config.toml
router_score = "sigmoid"
routed_scale = 1.0
balance_loss = 0.000167
n_groups = 8
init_std_router = 0.0372
lr_router = 0.000302
optimizer = "adamw"
learning_rate = 0.00046
schedule = "cos"
train_tokens = 462600000
Below are experts of layer 6 (counted from 0) of a mixture-of-experts language model. Rows are named router (the router's row for the expert), down (a neuron's output weights, with its number) and show model dimensions 128-255. Each number is 128 + 32 x the weight over its row's rms, rounded and kept within 0 to 255. Numbers have three digits each.
After each expert's rows: a language model's description of what the expert responds to. This comes from a sample of Wikipedia text that the model never trained on.

# expert 6
router:109104165110125086109159083159130133102141107095151093171122108127114123108112142118144099060125123129116103132103191148096095129126161165176163132137088128129159162167180154131149116131128132087097119145170147127140158117125143129114102189164122197101146132094127101141078103172138097127119168121093110092178148101206164114122157075075119084122111168080160121045162094117193144134046
down0:126116124081148138132112151096097172108181101158098146143089131155143146163152148110125147167072200137066105148101159122132096072194107150169144123136130099119089131152153141126120180129080163152165171107170159069132134103113137139088082129169157101095128124073171171141138113118173158165153148140105094174138133055158140079065163136085074086110121104113105128100148108144126092044129
down1:162150153075102114105203161096131148114125064112142081116142116129099202160104109168062068138146149115110164133121100167168174099130135140078128109112088122170147156107109156123153121081159119209119100133166124176192144131098098139095106101184109119110135162170143106138137138106126125117144151161152161137049104108139153138148049135091155144106189122168149072127151198115104097144136
down2:146080153119109159139099121204096164131153146164120090070117115116109098108075135146111119152155154095117144150139140164130098120127141127112146159112118129100152158102077167089124105080144151133196134109151141107141135116130135109072165110152103165116107096194101132142172142146104109145119117099124144169104167104103159145158137081113127147125142137139130132119121255158109110146145
What it handles: Given names and name pieces in sports tables, results and credit lists, e.g. William, David, Robert, plus country codes GER, FRA.

# expert 11
router:122107137157129044144106112156097096093134107123078101147119073112166113135142162130114179114125115158161097130136150125086052163135125128141123142161151146148171107146159145098131148130114105072085133159125105140139112100124067157188078089130107127140148102201163128162119080102127108131162117079133162117113098103175095158076117151107126052175113154113108145137158080160170161138074
down2:145052173126100173108154081174120101163182190083131101137132188140120147145096195146122109159173145152111131128109152127157122117092122131115141117118129163134097069144144114105115065092157153152180105089107135107128111070092143165147062141137140144133114120138169192203086132107126179118121123082117181124159177135123101128066085085080095113183098166122140101105136145100102125146135
down3:129162122130080121121180143139113085107166137139151187111128112150095190125170138141120123133124093153180170127106099138145135133143125093106181143092177116150131113070113138149133137081123110041160078109153107113121097085156046147078168163135109136153107158138196127150088111114175146175118127152135120114090100149077156041111201149076147117123117140172136173119155141104059141136138
down4:121136127158110172060110120202098153101149107089136175145132104114102130172044117157132076220181123131156133107211129051118152138131124119166129081135157105142131134171111159108136133138128134178136143064117134124152137093134096114071093086119147143064103072135092152122145123135094130164128152122163154083094141149185122128091067098154144152079155159112097223146152241168171125156112
What it handles: Line breaks ending infobox fields or paragraphs, and heading markers ==, ===, plus Preceded and Succeeded in succession boxes.

# expert 1
router:176116121129184127129138141159124114105176150095093087146138112161100073112096131123143184162110139144108120131108104140106085106091078140090073054169046151079174128122200182129135089150121087103111114152140086167145060132134103101117156135076108104177175112122179096124099103114107128070091157141138162130186198107135235169126139092107049087161161076144161093091112082158166145108047
down0:109193099113078172120015113080117162172129159182166137159083094145162129139127121146049144117103117096086174172159156164115136150108160133142119163151099200093123094133096103152161110076150172099128124111067153118172065150145100148109155166128144117091161094108102164081132112153084174147074138107078083119123132166064156102100187186134149109104114125117145139146115133125132133151143
down1:107116075131143117107143159121134208135093123128128151069120162120097152161180113145085161102154097080149142163172094169131125150107081151097113164131138071135110135150123145144153133114120156078105125147129191112134146138120100125135155170127176077162147082139125160100182128167041176134140103059097175120179095122094103161140113153127138158213133082065163112129181142117174149157110
down2:177075189162090132143100147180162176102119074092094174158112111145135118159164159133122165191101175135128090121108102121063128116114113107161111152155146135142149150133134140102144104154093088123166105104165119125078167150085122144158103119112126076184134123119122180095151123136086148137143043184110096100194063146163087092123097166151131098104179134102169121140096103179130184093146
What it handles: Numbers and header words in the cells of wikitext tables such as sports statistics, election results and award lists, e.g. 0, 1997, Year.

# expert 8
router:137140151132124090122145106133102187101144142131074107144152106178130149103139114144154128105105134131135128110127125135135106060134175146131078119141083189175215186145128121149168145135077117094114062146122125114074086138166145130120167162120111073146116137123130142152163146094066144118115136084093108125151179146182072140153123111067122105137089169178129129067078025180209131122098
down0:164146100128160113156071188145120118108125135169092140101183109077112119123080116141137136150125110142095115160141107117184154114174151086140125148079122127110153120151148084112134064089093093130124117139109100140154199043121112112108152147187095126123112100117102139138108139186108207143194169132145052116132137145134113144157051063105170175165174155075159110066151141143139149086118
down1:128177131139162135073150146121122140137130124071146103098099134109150170096073137107124109092141154057075111150092151131151126113196117122161169090025125151055051135117084164123142181158103140115184123121138122125077066096151172131121090063134155076103043151128151171129129147182140140118158164131177185130147134118095108110135183104105131151138122174120189191116129125139172174093144
down2:082116126183125120222120067126169105096077118132137096162102182103059145166087191138160167099143172137118107119165144183098121145163096134147148122062134134186101140098079077141116180147145134121109162127135141145122071104116098192119101130052138153104122087170180078140105193066155157196160103170132122136132127163135135125119060060105140137112145113113121075139129166095151137107152
What it handles: Pipes, zeros, dashes and line breaks inside sports statistics tables, plus markdown divider rows and section headings like ==See also==.

# expert 15
router:144054103080150058093119144143108099120205157065150099182119168160119123077157162099142119157156143129121087112129126106087149096122110109105097129088064118085159152172179172180072100132076133108124132160095114106113076049169148183176140151100094089112144154114165103130125056166119130125117128116086125139190130071171052168119140077085100089127120158126124142158083088114125187143103
down0:164142147081164069116145075148119103151144107148156118098156196104058131113129084088156077128103139143099175120069119115109097110133189137137135152091171130187169084123162120134102158063104142173087089115141115107113166079080167134123045133136102130129178137121159085129143136092127141183185138137149142130082122131124151169049080105158152127102135191146088130112211127179151125146112
down1:140096114161096152105123154155128115174199149151122099098169145129118127128115128102149154183113154163087088137103206156107128132118128177145172189084107114097098097115127064128131085096138071138188067163099147099074096160171091178136100097087207105149158116130161120102103092087115166116084147140135117156125121139067109147119182113146135111119100160146124109124123154086184129109140
down2:135196181094122154061131157138179131084176151139144106075086141098099114157084174155108122169124123088103182079078099127140115174150121100197131089119143138104128124140111075116131146135054151127117071145163208143145119065128163092083122144133113193147120118122105098054111123079119102117120144123142150146172093185122162109076167185141132143188167150116186102131184216124140115105188
What it handles: Capitalized sentence openers like In, For, As, and title or office words like President, General, Premier, Isle.

# expert 26
router:114135168156103101136064098174075148150151116136143123115105094148107134164112114089156090121160122135089125105140165148125088021104155176136086122168085162086163113169119099166169100093148139093136096109134167063068117099112107127144141142123077129165130099120167120149104105151128122115142078180111089082167121132134145158141152112111134075147093103179134119098170073112137086120079
down0:098080069130194218137127157087110175096182170150090093043137152135047116104130108163135138131199123067097104076080129149129130149140160148097072102125094139112096124137146138110215148151086143124104133144165136106152134123130193148067170102138122124111086151114141140183140150171148101160159119062156130144092198126076114110154187103172125126146159063168088126159158067157166123222115
down1:126142114131131136088124190136122130125124181084126139123149061125129087125147116142150146129092172095129106175130141156200128114088150049077101123100190131097099162122135148100131155094178136137124061140095154122151113085142129100141083159120186162139128147134121111094128135143111133079162108131126099104144141122150105028122073187084092066115120115154103125145084115146156090120134
down2:158131117112109143142086150110121137111142135090094206075127127161138128139131131111151101165142115099115151100159115186123067092142127171169100115153138155124141078187172122118041118088141075090153138139155094166135104162093118143102141086129080148135098145135101148099118072123085102174138153161111108080119095122144124150131068144088187177108141130098100159189114147103114168140167
What it handles: Lowercase syllable fragments inside foreign names and technical words, like in, an, ot, ala, in Slavic, Arabic or chemical terms.

# expert 20
router:159103154112141066123132108188136149118162150059118113155160158147112084170085142129129134106090086129135074077133159207116096084125122109138150137142045172092113138102148149185145116112124167079102123176158154145124126110110134131136121154135152074131154073154207156142160060130101129163115103038141116139148182101142128148141116109127159142202081139113157083081099056187158099168037
down0:078097169113117189071087060105133117123140136099084048197085141094200055117187177056130122133123129090121138146094139066098098151179082121093058140100119107209143175160139134112140097142063143115115168223071140115055083117127107166170128087149161066102096139147173171097141173111122109104142172160148053135105128131115126121134143119120062057069121202115150100143158078225129184131104
down1:126115086165141150153104124142131156137160106150140138107175118139161106141147085145134075149128076192145136155125153134122123133060145101159130150113104176080146102136166139100157147095120127152174115112117107099097144115149154166152098193083134114073123108137167170108155176102158125168124084144164149138164169122129078092087151081117145207116097175121131124169138255196121097157041
down2:141184090159161149120125136183072132117103132135120176115120162163225151052120145199097123169123158105115106152138117107208150097135113134168123062178051155128163116154064126115106115072188161110092133115154127160121160122069056121143078142165155095133075176134083121159167115169151192101110087130091139112132175122112167068093116131190091100115108187112108122109176122086092099182151
What it handles: First pieces of foreign or uncommon proper names, often capital fragments like O, Ar, San, Kh, Sh starting surnames or places.

# expert 5
router:101115124087196121101113126126143127088161153094133199152072172123154134073202192142138163125178136190122162028103131170084120115162101139152143098138115079126124077152118156119112149105126056099114152131139144132152142129123185127125112161091126167116134104130191129064191140169039092160133163123124193054131109090142131198144133105167128113103141149112165136129166145102154143140098
down0:128073145143097105120116117146137097093171151224139094134178150148165138110123153152164141169157141053130142118102134118057133135126157132160106064133132172154144184089089129131127101164115169148194123160148137064156109136123065158147092159168138138152152151169117058122091149127099118119152140116145102097118148112135108130133182112170119116177121125133130167167174189119099132149129
down1:122144130097130146083129104111119154140119145156083158111122138185151136117077164154131134107094160164098108126162114127091126124147115089090094095131158096145110126185218203091091122171192076148124196113117095080115087128116086157125142118106178089139170192150136154163101136143057173075087111082161095134158096117130098180171121124132089055105171154114142121130159024128112118068082
down2:111104089093125127203076143142144119142076132100188067122118165122148131105176116156113126104121139135113105157151088106127176132095095111181105087079135137177102131118133144099133160119124153107124169103139134138119159165145090174152076191165086113174087064069155123142136145152179122094095097115134152086167176112113134117160161142170135110095155135206177147198109048101098102104115
What it handles: Month names and day numbers inside dates, especially after on or in, plus (born, date-range dashes and counts like two.

# expert 30
router:092188154117184085090119125181119141112158172102082092167093111207117120146111153142118155087109092180138120062131180135198125041111124119097093141141130153115161167134189182153127074098095115093137114102075138133151095122134111136198196160155128130128184083138100110126084113133145105138075147144177081127095189128138166140159133163116103101111092156162179135115123098107207098128091
down0:102105120120135114181157143143171122120154109137109127157105214135148107141043105128123133112143155099143105098170087120155138121144148093133113171149155100139157119128211186115142129080164120129129132065122143139116110092075149143124128061176105122084100178136095139157176115208141102119141152126104132075171099137089161106100087110154109099068085169156152065193138158127072161144126
down1:089147072110102141134137111130099137118136152125197172115181149185138123077155116118125115163155152149082171129150198074130112100113150040100121082081118133164100128093101164145159148136118171100134152079094096131152079098145125148091127144107090144070175097117161166136132138101089136064107086089199158138136094150143082139050141087108096172147111155143146185085063093124127134120130
down2:111209130107170121148114109157178152179103167114118138142167099176106158124077127104199163116166163110124177109140164128119150091078117143141108185163125050168083105077115130146147136118141122127086147072133148122114121130137110028127121083133133156096160130141182143126164161120121123111102097150161108124091142102122163182114109076127122067143123170116119154099122117093119096112143
What it handles: Plural endings (ers, os, ies), the word there, and percentages in census racial makeup listings, e.g. 0.00%, 6%.

# expert 4
router:145172158133121120112136069175161179102175132065064100133148081147131123049105184103138124091132095148144109088128197140171122082103190172123128133097114153126139079137152116073125137120165153112087106146090205156115139110107116082120110133119131131141179111099149132142116115175130088119083112094132118108163150101158145149118148116118105126101125176101150112113136044092205134121133
down2:168137114168127126162157164092132147100190070160102124126115156094138135089109130156122136103114088147159134136154104193160110102135142059068135162146130126141104131147136138184146113151139136042125136112171126125134120164115195133055117121133090177169100116064079117151177137080105125140113155144157052126102145156119159135199092126104134141142135119097168185155118179069158121128119
down3:094134120112129107103088182137114147130150095128145137147177157080112136079133096146140142124140113144104109147176101061112116118107118125123174137186151113169128148130114178091127110117175128108135100138093110152156155132104087083118144115069077132181118082125150126128105152099154129169141126110100177137128129193123100117142121173134169154152110099184158110181149071161192115135105
down4:096115094096132172103168104125104129109155075115124147131153103161181114095119129059087168091093167129114078172129169122131127160141180112078103168050099092130129159064074088125133129170201115142128090153121134105161121130150164099099125143106110123171182187140178174169109171077131126088139114112198063150106085191148144127093176129115070127121070125084144143119148160093198149155093
What it handles: Later word pieces or second words of place and institution names, e.g. York in New York, ford, shire, ville, University, Street.

# expert 2
router:132106184097116125116105139193091161151154112110139054130169135103097133108106144152125110127165089095142150112152186146131083124134097113092119168143085111112179110115152162131161089089144146156133114119101128144120129101094089111114137183143117153162141143108183157125151151193061124121157136123135112105172134090118134164165198117119181150167119110161176043084170035191201166129096
down0:105140093157078117044124112086169105090118160147155171139142069117153149111186161135167183185080148155167187165086094163104112152114083095133088187183110150105183104118114173124150097165031097069129170184131186179157123122106137191131098086065191111114127144130102181109154161125124053121159143159119106127087071118156130116150116086165127095141059115047131089129111084115155128101120
down1:177142143139082142146124206197115117076079155156134109144169088153137139138139122095158130105160123108082166161099169162175146169156164138121140109151097120138166167127122113159152144143116124139151107120089184119117152120138098117093106148106095096127118102021145131146114183147112135084138170098129174146157165118117093145083163185135139173083144193113156161143122255092123153130101
down2:120202104086104133136114113097126126128169121094117150113137078107081094134141113158122098146101164179155119107080169097120091157147071079171157207129205105143063115129134103090125063079155142086132139102086100171140085102141099140150128178123165174180202115130141125089166133160143104111077143107053183154142126138196142152166083102095139097118102123085143175164124114141165091112179
What it handles: Pipe separators between cells in results and election tables, plus colons after infobox labels such as Written by:, Genus:, Starring:.

# expert 25
router:156097186140080118131084154147120137135104111082087145154128119157146181113072158142128114151139110136119139137101153159123126106107085132089096103148114134084169148163156147130103148133086149086111104125128162193086131100173139155126082174149137120131164098156164101108134170211136148145155148088147135127165137095131145142120128090108121130112076151161157143077073122139208148157093
down0:156150066152132123138141121103094126180080149114111127065128150071165112101154091116124119108142115156137168170099149152105154135126192136108134177165118128132164106133099102099079128080096144117171153117126101109166100105062122105146121104173164122183164204150090125167051096176081092117157104201162116100127092175082117147134098138138162149033160089178129141109115241165153126100136
down1:109135156149145102080117163122146110120216104122112087160097105071147186130137157133093190123125122135116140111062097150098076096062124126127134072191178141188156102113128165109137085101116059145194114158126046081117185194140150121090130118154162103125138152120152151115165132138114136138159157138084093133078109064136105124135088074088153087052181179137137132073142149131154071095148
down2:142156094129121057109028123150136197134150160106163163119079144126109151104067141119102075158126117129159174125085133092151097130042159111054101166144151138113135101148132091148092146131155133117181113138154149105180178147052097107095157149059091155097179143118123065109153107090152090084139123177075116133170158151159051158152155051061196053129131162119157152132132153154124100123144
What it handles: Single capital-letter first pieces of names, often foreign or Spanish names like La Cuguera or Fjelsted, plus the article an and score letters.